Experts of a small language model: width 384, 3 picks a token.
Below are experts of layer 2 (counted from 0) of a mixture-of-experts language model. Rows are named router (the router's row for the expert), gate (a neuron's input weights, with its number), up (a neuron's input weights, with its number), down (a neuron's output weights, with its number) and show model dimensions 128-159. Each number is 128 + 32 x the weight over its row's rms, rounded and kept within 0 to 255. Numbers have three digits each.
Before each expert's rows: "mostly gets" lists some tokens that are sent to it at least half of the time. This comes from a sample of Wikipedia text that the model never trained on.

# expert 151
mostly gets: " \"", " [", " “", "[", " Tho", " alleged"
router:105107113132098054157132125082136124075205115120226135122133140156095138150168150117128075105155
gate0:147091087073121115169183126073132120155134113073197183160090146138086158109139118185156090127115
up0:184126140109118135124182072128122110155144088108119091102139120114149140147119109167144124109130
down0:108085137134141125122156127137184135117162101101142124152127024150095098155133085191146118125144
gate1:160099136116114117188136160126132147149110107198154140135095114168105098116113121114177099088169
up1:090157122145111136067099122124093104121144178064090168136160141142134188144193162120107143188136
down1:126096167149094120125092124146117143078096126117157114159115168145106130099136124152120151174127
gate2:197073150126133094188116092151147109117160126148179135127084128158115123158165130144171126075088
up2:174120131064131105168113095097126126059098135120181147138093121106107107151179098155123160147068
down2:122145178150152172121171145116153122088121148156148083153119046115145083112148141127103110046125

# expert 185
mostly gets: " /", " men", " novel", " women", " &", " solo"
router:124177136133140137123128162065072134169166126093169147070123168100120188074153180089191087151153
gate0:113099079112125086118122154127106176161092097138148113118085092115164067062158152103127124141159
up0:126113085135110137153189107101145137143130101098199139137092083111095151088160091150121173134165
down0:146108148130089137182185167178079072087153121105201098158152123141128134084068120115139130116108
gate1:122183092156133114135143141123116052172148095120030158146118121141103137134125135085166101182103
up1:175082155171130155140135113180142147047150115121160114118115119152096182088157147147123130112136
down1:090163131160094112160136114111139135121128110193135132103144167127185168112166124110163118098155
gate2:102088087129142139090108121122162125103137145161098176169125162176109166153150159143106069105166
up2:182132095129105109152167107138092151140140073157135130143128118071099140159140151123143084108117
down2:110131111077114109144139122124125153073096122148189103095130180151132129123086057104085153164103

# expert 108
mostly gets: " States", " relative", " especially", " whole", " families", "approximately"
router:157119124150115125129087174083105145154160094082137172093145151108125138084156153083153104165122
gate0:186100119148132176152133111102115205107127105112101139055189103096172161102115106125121089095108
up0:128139142143090152138141105083095123095130141127180124101134109086171137170129070222135167153176
down0:172102105105142102133149123103150081100164150108170053118148118116117083114105089138074130161206
gate1:115169084102116142136163105115154118155140106045183098144128144200093142107057174067037072063139
up1:164166140134112167108141127076131142163083127153110117093173142151146087093147109087146164183133
down1:152136095127098160155194151110116081096111136124137099145164153112134158187106136149105095176162
gate2:139096125075161151164089137108113103062131139086160131123112179128129147134167158140103142092153
up2:112147124108141091144145062172128134131094122123110109179161127110149139146062149136108149163053
down2:135086081089122113162149082126081145159173135088125152101132138145092160092154137099125063118082

# expert 25
mostly gets: " —", ".\"", "\",", "\".", "*", "!"
router:161152155152156141150112117102108127131157137129186141033163139114091137097123196077187102114191
gate0:135068100128175122135146146116142129120165132093122165054112085095196102130127131120137104132189
up0:121082093146140126123148152141152175102125154100129141102089082078188115107119124164149130084177
down0:168135131134131112180123101115128089164162124181113086124160159165063098175098097127114123179088
gate1:188168129125090122118214093075077118196177118154191103130172148081087117153086183110114172101108
up1:162160120087091117137204132080112132166174128154129076130189136093100086124128184101123142081136
down1:115136142086163171126076080069181114125100099096083109173124115155120154075108132111150127067134
gate2:164133071134132147148181193192119138128128147101196148131208162130125126094135162108171123109109
up2:099139161157119104119168140139084161045136142116167098135055118144108126144164087160113124104131
down2:172161070089173143148162107159145134120194143121102109102105146156052098102064171161201177108132

# expert 147
mostly gets: "\",", ",", "),"
router:158183103152147108090088144117150218140135065137155131106147153094135191103176180151108120091117
gate0:125144146208209114113067107145136080135150126107139117172131138100046068092145149105086125087136
up0:093093050178104150114122055109064167178094155103150130099121166200159134073164110213092150103131
down0:131137059109164104090095132149094136154133106164115156163160115078100050110145115133117136099163
gate1:085048098086133114129159130090117152092126112138114129161115149117101128079173151139192133083080
up1:143161130157155101125191123152187114149101116141139113123095159093123103187082126187130156083116
down1:170095157162131117147101120139186094124141188102188173103174120102122129127164136107088117180136
gate2:148186169125206112092087106137125120042122147122162101114133156146136118091089133140121148145167
up2:122149164102111124104143082140111097070090143132119108065132152134144140132135139113128101156145
down2:127115152119126108164100102160120162114148104127085128161116154129121087104151072063068154063148

# expert 95
mostly gets: ")", "}", "]", "$", "})", "”"
router:143106160137134175113084151137101146110131074085139146088138140107077117103123161125111125131137
gate0:168199108150089119123166113123066140080172110134068107107140140163104064056077143206118165102109
up0:202159117113121144130197121112100144096169147125076150082113133182149072090069147214112170073121
down0:125152134143172138179148158123119151109157158102145062126154107198101080171126098098113137190136
gate1:094184140157112137088140106102128147124148123101128145110147165116184155143134127105066118087080
up1:137138119105115133092067062124086141186035149140136121120105119099134146101104144106138119097169
down1:153057088079125153128127097142088168152164165115114137123136122100140085119144131161137142143116
gate2:153133174213114116170101188148102096113126159078072158127055104125099160097130150116091126170188
up2:087106092080112143089119137139163127099140098157114127095153162150194028164117139184191136088105
down2:111148177142101085079216152111114103130138196149141172131107087129110186098166096091144112146079

# expert 75
mostly gets: ":", "):", " Coordinates", " Paul", " Audi", " Lamb"
router:126159105108048134147174155130086166057130089115122142091101156183043189138177121113139092119202
gate0:143046158124140138124136155117122120079046093174127124177156102161162155123153108131115117114179
up0:138122135149169160148103171081142125059051052229135146158105128091130112095136105137130134146167
down0:132139105073113154138125115075042131103163110123122107139124029160126171143086150107164108133124
gate1:159151110086096118109107161193091120176099101041220133110148119166069120141088078190112150117164
up1:167137077088035143148110178154079111156177145070174117123101101167093061135081153177160174101107
down1:147103133126161131109116152164158145143101165095131132102068077095143099135126116135103131109090
gate2:116186123083172128110138138135152155164105153099148163096140162080067096138115124132147101140130
up2:130158133132154113110156155136115070171094134068161141137118169081106138111069164096140147162200
down2:097121118091117158105126154181070142142147162104177146104160125128176119141144151166127187149143

# expert 81
mostly gets: " He", "He", " Fire"
router:125128132166114159118103157081077145146144096075155162083135172087086121113168162073127083124119
gate0:166142100213104181128145093166072145113159185134123111056104093125127184153113160102135087186134
up0:119079064040089131139068095212196133182160124138101090102111133132105135091117153156142128102134
down0:135110187162050111115153098186119167122083122129114103156135085137100120157047107131074197093133
gate1:101147131081127136171122168146109131095111128120085121104109157153087209096116151125132113155177
up1:115148094208129135127142093111110126131182183116166102079103152155143178109083140141115164161164
down1:085109108111143095109123122098142147074209147107145104149098187141126088115116043138138179134100
gate2:102152070150148106153154126135096195142129157143104132130099125167079130122116164174153174107133
up2:179149100166136145133118095149130140160129117133169149130098104113150146137118135141145157143073
down2:122082145119111129085172110150077108133132164099174123077122062164164120125132150084121111141110

# expert 123
mostly gets: " there", " line", " area", " Street", " River", " station"
router:124148174086102144110109172102142127128100040086124145094105152126064108132136186143123097128153
gate0:158164192104077100072129180160132156097079091133089077145126112076083135108127162045106116106169
up0:108181163137109174126097130132071195137126164118115065186119100100134101127171099144119133126139
down0:131075118106112093138173121100137103102114119105138151196176099077101145134159183083157034152114
gate1:076154134160147192159167116101101195150157040120108134110139120128115068163116125082128091131113
up1:101130091129176052050108130125130138118129115135200148114137095128122125156135141197162118099114
down1:174115121102153102102136112102118133137142164164119120125104183202203132087188125099186133151146
gate2:098133186128084111128066139138198154182075098118183102151123131135156033117135166134172096120110
up2:120156068075180121180144067082072104119180111136115145134136119139136203117127092134165118146101
down2:089152081118167124103140123165133165168155113162138125156107143123201077135121157116166115130061

# expert 59
mostly gets: " Cha", "Hip", " prohibit", "Domin", "Tru", " Ge"
router:176145145155150159140115126069092155172146082073172167084143159136104139128155162090142084128169
gate0:082147094167102156156073148071117163132138065159127116149102145102158135119102092147182105131168
up0:089175131163091135060108156104129095114097105080091083097146173154153149143161112091067123133101
down0:024156135126099110162101134131172160160151160179152164139164105103095111111175097121135122154080
gate1:093109068132131157115147091130124126185108160150135133067118155129099113138111140163107117135089
up1:099140080166126098120134179111151179080127150175126164112149094144167124076109115071134169133103
down1:157084093118109128114168154119175115147089130081137131119131147084137162126156123140104078089121
gate2:094106143097137074089122172160116146090146176097120092063227128059049078083103181153129151147148
up2:173135080132154051130150170060142140117174120192151147063155122084124098110159152098079148094126
down2:136088132185209146137105166124118125139112141104079137102152179174124104052148132104104123149152

# expert 38
mostly gets: " Sun", " Carr", " Sal", " Ray", " June", " Wind"
router:171138123159117135117091174101088152149162079100120159074151160097088145113140165106162083123163
gate0:093102102108145161120100157055149111147138120154122097115155147100116139119136135161121138126133
up0:122078118123074096150110066152119150103130113160113135152134159131131183190109125085105144151100
down0:143163106090159069171137086140139132128170105174147115107163144121087174106150199106133129111062
gate1:137069143140200148124061152129128208117098111136130161056085098091160177078166084054106073117117
up1:111157140186094199122116118139174137139124109117144068104128136098109100115056201131108141125173
down1:112134125075136061104126105183136128117103160088127133084110142146097114115170134112151128171166
gate2:136143097091060119105200113089086137088136104168142135132146131079110120122158088104104122224109
up2:110148168110108125113104145132173082135108107115090116093167117135117150115121089110062169128152
down2:127178156125129131093114119136125141113124120149204194144107154143176100203095100094113113138149

# expert 29
mostly gets: "–", "/", "·", " Sar", " Apr", " Aug"
router:112078122124106113100094171102086171135114085123180132096137139111128141112205199067124073140218
gate0:128157158075130127103160141144119184159135090101168148114150147079047140139108124159143138108150
up0:125121157145132141112140186134086127116086018124153089125163110084116102134119162131145133068142
down0:158133100115113122123114148163101141142128127115099137118116134114141148176118086075075132109103
gate1:120185134019174145119127117106136143115100128089160082151124109149114156105068124173083141138140
up1:081120201169093122102089046171111162089140184145151181119161123092180115081134152069159142125133
down1:121100067167091100094174131116164119133106167164095176145111118133108104139139150168127114193133
gate2:174100172131109051148083171197099169131164141091122152088175163111093113088148162212097137113141
up2:144089104066158171147109060151196190130107097134148142127200069187090125121123140122157155115144
down2:140090151132114117159112133149149157170112167144104153142057172166122115176105092136202118111078

# expert 80
mostly gets: "tri", "ni", "di", "bi", "li", "iti"
router:097169127171087180127097119122119136116210108102122135105107135117155134132141155134089138083120
gate0:121165138117167146109071106128129144116071114115120085117075109133169189104170146164125147090116
up0:128170145151163050121150129147114094137168148090099127142088123125183121158129109165135123130171
down0:131097126099164131150129176092125176051170149113077167080092141144036126124129052135140118159158
gate1:129104140132114138179147125105118071122086179152078149109160121069096170115146136108074091092109
up1:148118145141125172080136139143129079119144210135147135199119121140067142091166138108152171076122
down1:107125072107120137063152123137091139110119104100164121123132108142088092142108119140136156068159
gate2:056123086125119125168095145128185184124146134108090117159120171127160167174166156173097110138121
up2:075128087174130074136140173123168152095211110115145080162099172145168126150173045132145088121092
down2:198156172088154072154097162129136117099162138117194125132110117134125130098137111066127102170175

# expert 181
mostly gets: " Plan", " Lin", " Ren", " Can", " integrat", " Bor"
router:125165120152136151144093153102081137165141093083165172080113154125112168122140158107148089152166
gate0:156170196141076103058178141074131145127085197130108159122140176085101153104135087074167079151160
up0:153042131133137021151082117106106143146156143113095058145090110092104157135089150097162103065135
down0:151140150131068123090180133077154137112103144194105130162176117107112126105116085154147116108126
gate1:180154117166168112153173135159141119085201140069125117143154099132125115093174095122150094154136
up1:055095144147122112072147181161206109077120164129070081097149077152140179136114083164099172070110
down1:079118155136120152105133109173142096188156112104113142144152146091093151121087113109179097125109
gate2:116116105117183101129099124133155106132081102169100122164136149146133120120163188146143090158109
up2:152108064136123178163094158158181165068157142080111136154097081038136131133139127116100073102157
down2:165154150161136077096160185091138156136156098080125151082086138185086096075165170163130129141067

# expert 175
mostly gets: " first", "nd", "st", "th", "rd", " second"
router:107130112185153111166144123115087136156127151125169133128132180090065158080115129156116096144157
gate0:089109076115157125136171203080190160189110070087107103107106146093073192108146151134120140118110
up0:131167123162112126112178171127241190147124125096104085098098150091143165125092118110160137096124
down0:137107105160103062138179079110105066129148144163174129172124168122080138121132157142126117101133
gate1:144102132161176140107098110142053107158112142127131094106075184127137188097140122071127073138059
up1:133099143101184153060146102109056174128117183163114098072101144115155114088150122065103107143088
down1:166153091105124120145168153112113141084126133095182036056066165148125123089135156114174142078113
gate2:131093145097125122129178125167120126168113111131073159116078150073091080161183124072117146090148
up2:129060130130136105185166181087181127190145143127144180162081182093146034173151123125137163141139
down2:138121183138085122135124139157107106161130184112115161150093119076139115138128077142069136163122

# expert 167
mostly gets: "ts", "les", "rs", "es", "ps", "sses"
router:137138160123147157079127194074125198127210145079139150128090218134107128111161172131116116100168
gate0:121150095121097164173067123161141095172125091111117083119130139118152142088194187121118108131135
up0:111129164137073067150160111118075169049148160093154117114104112107114107114132126147088114134130
down0:111151145072099148129087134134164149130142125158079124103120124164125138201072092138131202165114
gate1:152160140088115154102177131138107123052037144193081152099139102131175100097115122136134153153000
up1:090106079116114117180110120160228158120118166121136130157120134125122150124176121128174086185153
down1:116159116104172129150101170122129177145085112160194119087101143124134184131165121183160115193170
gate2:078127076159100130179076138086148100120126190145107113181208131137122156137115163131075083110109
up2:118082099116112067173154130077162160136114142203076152133149140104187160056163176111078086132158
down2:140109062178175062177156083086120145101140141137158087079116112167127219138114185176113119171182

# expert 11
mostly gets: " See", " see", " More", " Cam", " Hel", " find"
router:149132133143103127150086146087103147148154112084139164080138161084102127107158168092163092141157
gate0:139128127128126129090083136099095162130106101094168162096142152110106125138143176119118140117150
up0:127112119103093121165117120139108071120069110110120114185067110160106135131132122120059139063179
down0:128177110128144143091141146151123084180091100110121155141157127133144169111105147106137153128104
gate1:115146128166148106099108112156183175136176111115103128145178134123111148114131123156150093115117
up1:151121122083107108199175094135112104126143129131095081149130116167140162052098135120125145201178
down1:165087187142133106092150166122126120056153146102114200137114160151140114157117138147161123150165
gate2:109097116101139135109136092073115136175138157092122175102109141148115079146160109138090137126073
up2:143190088203096112087075100167162140109167135103107129139118157160183151130150100106132183080156
down2:129211137130117137141066146096130108169206176109171136113105159069076118145084125131081151080158

# expert 2
mostly gets: " save", " None", " favour", " Britain"
router:189163098171109144089094164098115151130137081100150179071145155110095163096149166112140093116162
gate0:119161136138135095159076135192182134175122070122162127179190152157161155113115136191089116063157
up0:160124165174116130149114134077129152132160112128183141085131116112130090135144123067087197117098
down0:121112077115083092153132130152121202152135139159164181091120160106118143076080172110115206146183
gate1:173118124143116125110113020114138133171140089059173139166114137133098075113115115176154150122132
up1:173166125154085104150169133108141089135123172151144151119142102115180139158085109104120103059116
down1:174087079101079086071149231116100187107081119103096198144119154039119123124076162088158156096175
gate2:139154118135109136154106052080121094132095140095114162114151133100124103131137125097067107115127
up2:086130111155135101102081123154134125114178171096101098130147136150126119140128171130166084137149
down2:155169079087121129103118152073086091127120111126065076163110078071143103170155072159153119097085

# expert 121
mostly gets: ")", "),", ");", "]", "})", ")."
router:099115138169160125122114222108099133143132057104110148114120181074154117100138129152114115114120
gate0:159128120133077162094134124146128165109144069148131123094114125116151113147156153161140122141115
up0:160129109144103097135128090080088175174152144095144122165128143162131080133101163068147158169136
down0:087196121162119106140129118120092169088105167103148141090162154103135134143087148159096143124131
gate1:053107123151076126091141162106154130145153095143148154149103118183147129140191159095139137109118
up1:143090115119171143185095125099101126119105153108086110129146125108091098111041114152115146176116
down1:153215046146105136090163091062078126128149140123149211140118120112099139092174107157078121135145
gate2:168086119123156215206103132113144161099045149068123099108099078152113119181180138092157119169069
up2:071067170131138136125182116160120082096121173061163163162166143113098123124139113136116087098116
down2:120150070154125171113122156175132153163162134172169149071185040138157132157176089152113068110094

# expert 22
mostly gets: "c", "de", "as", "ac", " con", " dis"
router:164097195112083194100135190111151162100126108102120155088169177179112089138105159129139124132146
gate0:121142193108147100110162173104151159147179122125143146100181154123110101207138134194139147097110
up0:107111122151141115112119181137175104095139069126184136114168127085155107189072128136116114114106
down0:135080119158169110167100112166147115142168103110166134128177143111076103171075100134134068117175
gate1:102117109123149161119174109130098165091067089127089125114163151180094172103115138141130134151134
up1:130139155166070183148090105122086112145147105090136097140134143155128194150131135158141172154206
down1:128109122147056138153157079141133169135089084130124146143110107134161134117088185089081159096116
gate2:103062139083138176110147121135102177097087156129134180101181137104088112082075100077105130116133
up2:146078079098159177181185154134115130094213094171082130041154148149136129140158130165116118133107
down2:146141160186137144118134063164137127142171139057132148117087150071133119109138142162110116103097

# expert 188
mostly gets: " S", " R", " C", " L", " D", " N"
router:154161071164130110136109157111116127147151113112153229113130154130104142110159156105089012130131
gate0:142106098179133136114091132105119159116084115104096147135214140041118083104168143116114135116136
up0:143105104151141080123135099101131161102105153111090144147187136109167090151121173097150097134124
down0:120102163131083048112134116149102096090102088136108081152184073183126081123095108152163151194132
gate1:130123102164185178126089122161125145066152165135127080088136114140141174112135118100037143131129
up1:128097080070102141125100053140092105120087132166098122068122166138135158140141092134101123114155
down1:123074137133122114148128120104153144168135126162129162122190173130133180133112100131092097183144
gate2:198099089161165110130081128167089116122146180124127149148172116133146076078191138097127111080125
up2:123129107072148149106124120123053143104144149129139141093181093113128053112164115120083120069212
down2:114138095086188096102156138077133101144148134182161119090106091130168191120082170164141146105119

# expert 9
mostly gets: " co", " la", "Lo", "La", " mono", "flo"
router:120110132116067122142097164120179158107165069101123163113159141142114123110113182099126104122126
gate0:091144142153153127143098146081114133143120108124110095150162103127148181149132141068168106155115
up0:094151076083112189162147133227115091109155162104126167146137132152093123144172125182089128064107
down0:144063186109143145176163123174121092180106081148182150112123100127136120137120069141145084185181
gate1:165117155123135161140121063117097151083168071120114141104093136175135145089107160094098130087118
up1:122159103133149137074153155170110079146084166137103168191199162158110121116135103078110118115123
down1:128112071116206165157130131137125111118133173102088124124143121160159094155145113137142188090131
gate2:085109136038136104118150063151097156164079145124154148095138179166154169110123070147075138109123
up2:106132084111136123106115063172159140109099159128149199095126149163121160127140076172108137128100
down2:097081132118116165125138086126056106109120143152085108148105118080155179191190190142162117117115

# expert 119
mostly gets: " first", " this", " other", " then", " This", " only"
router:118140157187156162109102156109111136161152171134152128116139157110131164124080128190079066090103
gate0:117170079098068148116111090136122137129158133122169089124081084145126142150112073091140156174109
up0:137133135086096147089098088123105175138144142147124146211059159141114136137140115092153190116176
down0:093115170126148099167112141152053117185096163079105091224139153137088075131150109121112166109124
gate1:148168114171140073114121150058157148158109186140124142177195142153136195123089111133078173077131
up1:152078111077179177098125147166112166098157054123181125088128125082147104161130091155136134178116
down1:120116103097101120151133085129077066116138142108150155110141123135166095146145116182155156073132
gate2:065144161168154150081061162154153123142098128137144100121168153115135156097095147145137130143165
up2:149150108135127060121062141073145164121136129150122100081187123095155161149136215198144122105156
down2:175133170074098085113163113073129139128120164117122163089192131132159130133118082083098174116118

# expert 150
mostly gets: " Location", " Coordinates", "=", "Location", "Personal", " classification"
router:110115172159075162050143136107140106123149149101202148112096150139133152100150155123125117187101
gate0:139089195129147125132170135108123137153119158129139130154115143126071154078143113104134154142127
up0:155160145121197152112140115135129101136107158133192089195127073100133126108129128134110126154143
down0:158129094123093122103096083107159136153137097147099177116156113136137146153095137143100118068134
gate1:127145170143104132165113111147134104163149132141097114146115150099164173103129139229068149120111
up1:100160198146090124180099108160099120119120141140110111129127133115175164124158169228085118071160
down1:140122158085193087149131129097143105137110159159119122136125086143116145182121106172165076104115
gate2:148140190161131155088119134105127104133115132178097130142135150067161082138143104095152083130127
up2:149127100085097060122102109149124182172110109079167135133138131173102133108150112151122168087094
down2:134143096171121137101104103117094101125101141106173118111118148122077121099085124122126111108122

# expert 180
mostly gets: " link", " Ber", "fund", "Liber", " sponsor", " hope"
router:150174126134126133124106150094067155158141082081140171073150174144136146115167177076148085132156
gate0:119110116113102109154175099134194128153177160198140100125162145083155168105158159127164046120171
up0:184181155055126169155140162127139108119144186105112116162155153142120103140060101102153140087112
down0:090140123140072108132120118126149126071150186152152087115103097166150187170086130164149125156131
gate1:137136113144146094081113098171089141169125171182175145167088177088114107083086096116133097109146
up1:084132113108135096145166092094104129119141158169193152137173148080134123186155149123090205155166
down1:117166123106181086109142169164128211093155119111096146137109115084139088151172124139135153143151
gate2:102142101159095157122141125211181160095116112108215145116084161107125089153109130101147125082170
up2:137135135155163125160056158123123173095136096142138125062097048118077111053126102172150086152128
down2:091158142114104097132114199128117125117120113132158197100151093131144148107067165086079126073080

# expert 1
mostly gets: "Š", " Oak", " been", "ส", " Kam", "Ho"
router:149129128150120154122086168082109154153162070089151171079153160104082150097171159105128090150150
gate0:127136155139075070078124113145156164119151097104167162149082139183114121031126096119150087139097
up0:120116171173115140099146136157112096053108153130191139067150120149214093086182160115079144127133
down0:170177140114199136114128092075130111087156149118122157104133130083063155125162133162171125133146
gate1:101077120100101144089117172129176143112122115108150107136071184156127160096141181109191077084161
up1:109174088177144115146090105081129169092105148131070105154180127100141101130115027110178109124178
down1:115243133146166084117116057171151137149137133157142119117137115116119074136158133104141115098091
gate2:157164136129105112094122163124093095125152116094160167161166163114122095101157114181078180141100
up2:103110091096107131083135128173180123161169084158089111094152057071128164101124107153085172166171
down2:140132149124148123129096116083136154100060120156077142121112197159115113155127080111142163185070

# expert 141
mostly gets: " and", " or", " but", " &", " with", " than"
router:184188092126117197185187153124159158138111158118127175103072149142134197117195124128127066083090
gate0:116133160154093172124161134129051093065059132087129123105094100063146101126120101105105123123179
up0:138142156158136142088152144172059123102097151066082076160117139097044049133148150149144179119116
down0:130107163101113128153129116133141180136116128154051104109121069217150105140113144089088110147145
gate1:125027122242185110082119154110104057126141150174168134097097193122099112123156181162119162123133
up1:104076112176127193051156129087138138131125115151148084088125152082158157084163075138110137183136
down1:115126142093156126140103095132152127169121095123131113080157095175133105088075150085163105167135
gate2:151103136131133162101114178151168164114132125101120129154118089115114069094166112112117155125076
up2:117137106143092134153146107082138134142096115110173165120137134141135167126156117104185080137130
down2:125116136125125130092118080103117136146168085118079062117127160145074126171124132132171099121173

# expert 64
mostly gets: " un", "+", " Un", "–", " non", "/"
router:203120136127160161176147216096036153142146135097151160073162130109143087111175161130125105134175
gate0:142129169162103178120121145114058121118167131132153121156141134143177133192132167124108135112124
up0:174121160151090128162130141135073115100142097113136109125152133151182127166140159124167148138147
down0:177145194155107181154162110104072162167044138144131168082125066140143049134110079152112085108123
gate1:122147136088129114203142167122198182101123165054140193069154145113082066104129126175129107189167
up1:189108119095161076140088149160163168136078138092159196123200145106101058100146127149134108136193
down1:082138169141150102166058096134134139143119099085088136137123116061107150121126124083116125064140
gate2:095169100147100181136133070047091111112142126088164175107148126157110099154101136139112126146145
up2:111170076146106194143110100089064153142108113065150117123186087124060090159111134151117131138165
down2:129105096115153164140126099136149128135117121147090110154140147123108074105114158106149149080121

# expert 134
mostly gets: ";", ");", "‡", " successful", "ย", "พ"
router:116190123122081141143071142110110153171134155112106133089087145040115193173130165094113119146114
gate0:167103138154127114135074122116184090130124092127067164117144159141169149091145092161157050106143
up0:102088125165118165116129166093106104162103156188098152102091137136141133099159148099212098152082
down0:114164127086106144167175147142121149146170168125132089138140127125163193092116164066103140031138
gate1:167146120044195042088100164088190154117140184096157127112087134106128168110178112163113156209088
up1:158136123072189070090070158098187139096113138117165138067092151118119122119191118171146151186052
down1:077144076148088179124117104110149121114135114158137142132075160145153094133175116138119134100146
gate2:095107137151095122131078085124128155133161036122127139138124141090118107108088139173123087104128
up2:149094160069109134093140103160141144116074125132126118080148127121149178091098178107135152085093
down2:172106155129140156139168122066093165097144117097157141084123127169093082137143054129114066136141

# expert 24
mostly gets: " School", " University", " District", " College", " House", " Street"
router:123146145129127166143160146133093152160157106088171139146084150136078138097160232171151112136204
gate0:122141127104076101134101162130139147149115162092224118070061147109096161182079180144142135061148
up0:140139222105102134098116109150141133093183079167086168095173117184077177090189108117120092151096
down0:078101112131076155093147186185170107087195177142176110148112099097186185069134067141141134123097
gate1:124064131069076158182167091114155128111117222107092168104125110080161132133103147120050163121141
up1:090104104158127098143090116180127139088086101080117085165105136117137117101151144120089145085099
down1:158008111136126147111124109122083143122140114121143173108185106086098120152117164162110164143138
gate2:168168107160126116098157135206135168129127104103143128189135085147131153203095122128124087151109
up2:102150146169187115104118105085043171089160101145127091117097143087144111109129154106148108075104
down2:119092156166149101201120144123211097090160174153098160073105138100088174122107140067127157126155

# expert 44
mostly gets: " re", " Re", "é", " Co", " de", " De"
router:084123167163102154146148189134120149092188126108127184106134135165185164106151158149161079135194
gate0:123144115065127137122167136127146118073109115115127094232096131086101127218145121113124111114132
up0:155116109096076137089174098131148141120097133066170091136117180126092142225147092087092112103139
down0:088139137131126111124178092169120157159212101139171115144135091116098124098133134184155094108205
gate1:103024185150087164103160163146125119093112169147133080095175117096188142155109170155137091128138
up1:131125196080095140099107165202168076131104129116130098097170103161158139193131131111047130170133
down1:127093136121075104099041169209169109137132149106098148105090110144154144125126158123064140167162
gate2:116106196136101142082069124114167118116101110097172189162119125166082109201112171125139102100136
up2:093088147116077220149112105165126174154169083171103088161143114091182138152127121122090187115140
down2:107105137123157141146054037156171094117123153110130156126147075101063125101072116144114123132109

# expert 104
mostly gets: "\".", ".\"", ").", "."
router:156111133163069153146114144132130173152128108137130165132093130062096135164119216115157121082116
gate0:115127117100119065156147139142128083057140173089144101122110134133208106100126119102133172145151
up0:110141102115148164098158099103138164118127051153104120161133124147031163165139120142160124109117
down0:138190120148121117136148103150138126091155128149104192125100190160137164127100119113096126109133
gate1:189149162122112060121137119124050110144146163112097119199114101156146100185132110129162118137133
up1:162137145100114069134139119125028112166112165107081125187120120168166114175117114104139126171112
down1:107098117144118141161133126152168138155169108119154043122130112112177149119076088107138205098142
gate2:109090188155096197169103123107174147237167157118114114187136129138133178104162159137149101193114
up2:118210164185114132162022147118137128183143087171102094106106114139193029093069101215054148100154
down2:155118077139109105099170146170132166140082136118125094175098170142109149110145128068118192123124

# expert 93
mostly gets: " made", " used", " became", " played", " released", " won"
router:196114080115119137139106148106131155125147130102119208110091173090160094125156132129172083142139
gate0:098100138156121098108147104077162124189094146202095151131190043133130092107146130152116085146124
up0:124113143121090188200110041155145181009180170151157093101142157109179112138142126150108147082161
down0:101153128150131170132147092145133130083179135154142135156194099136147169183090140178123118138126
gate1:104149102130144129055139159184094176187093160147072160142150112136146121177152095117187176152100
up1:125133196140184104166108103094183064084142114117149102125073088105075125064098157171043068151076
down1:085114125179125167115122132165086143150069213175172178129155123170115113153118126134091141069112
gate2:133090119170131094229132092096105116175151119133078092141119084089153160116170135118157104136175
up2:067079062142122109147154156126170095173135133118093092127109100132158160112161170118155087123151
down2:100050139168123143152133083122127102193173104159049091166138094117141162101131079054130124157128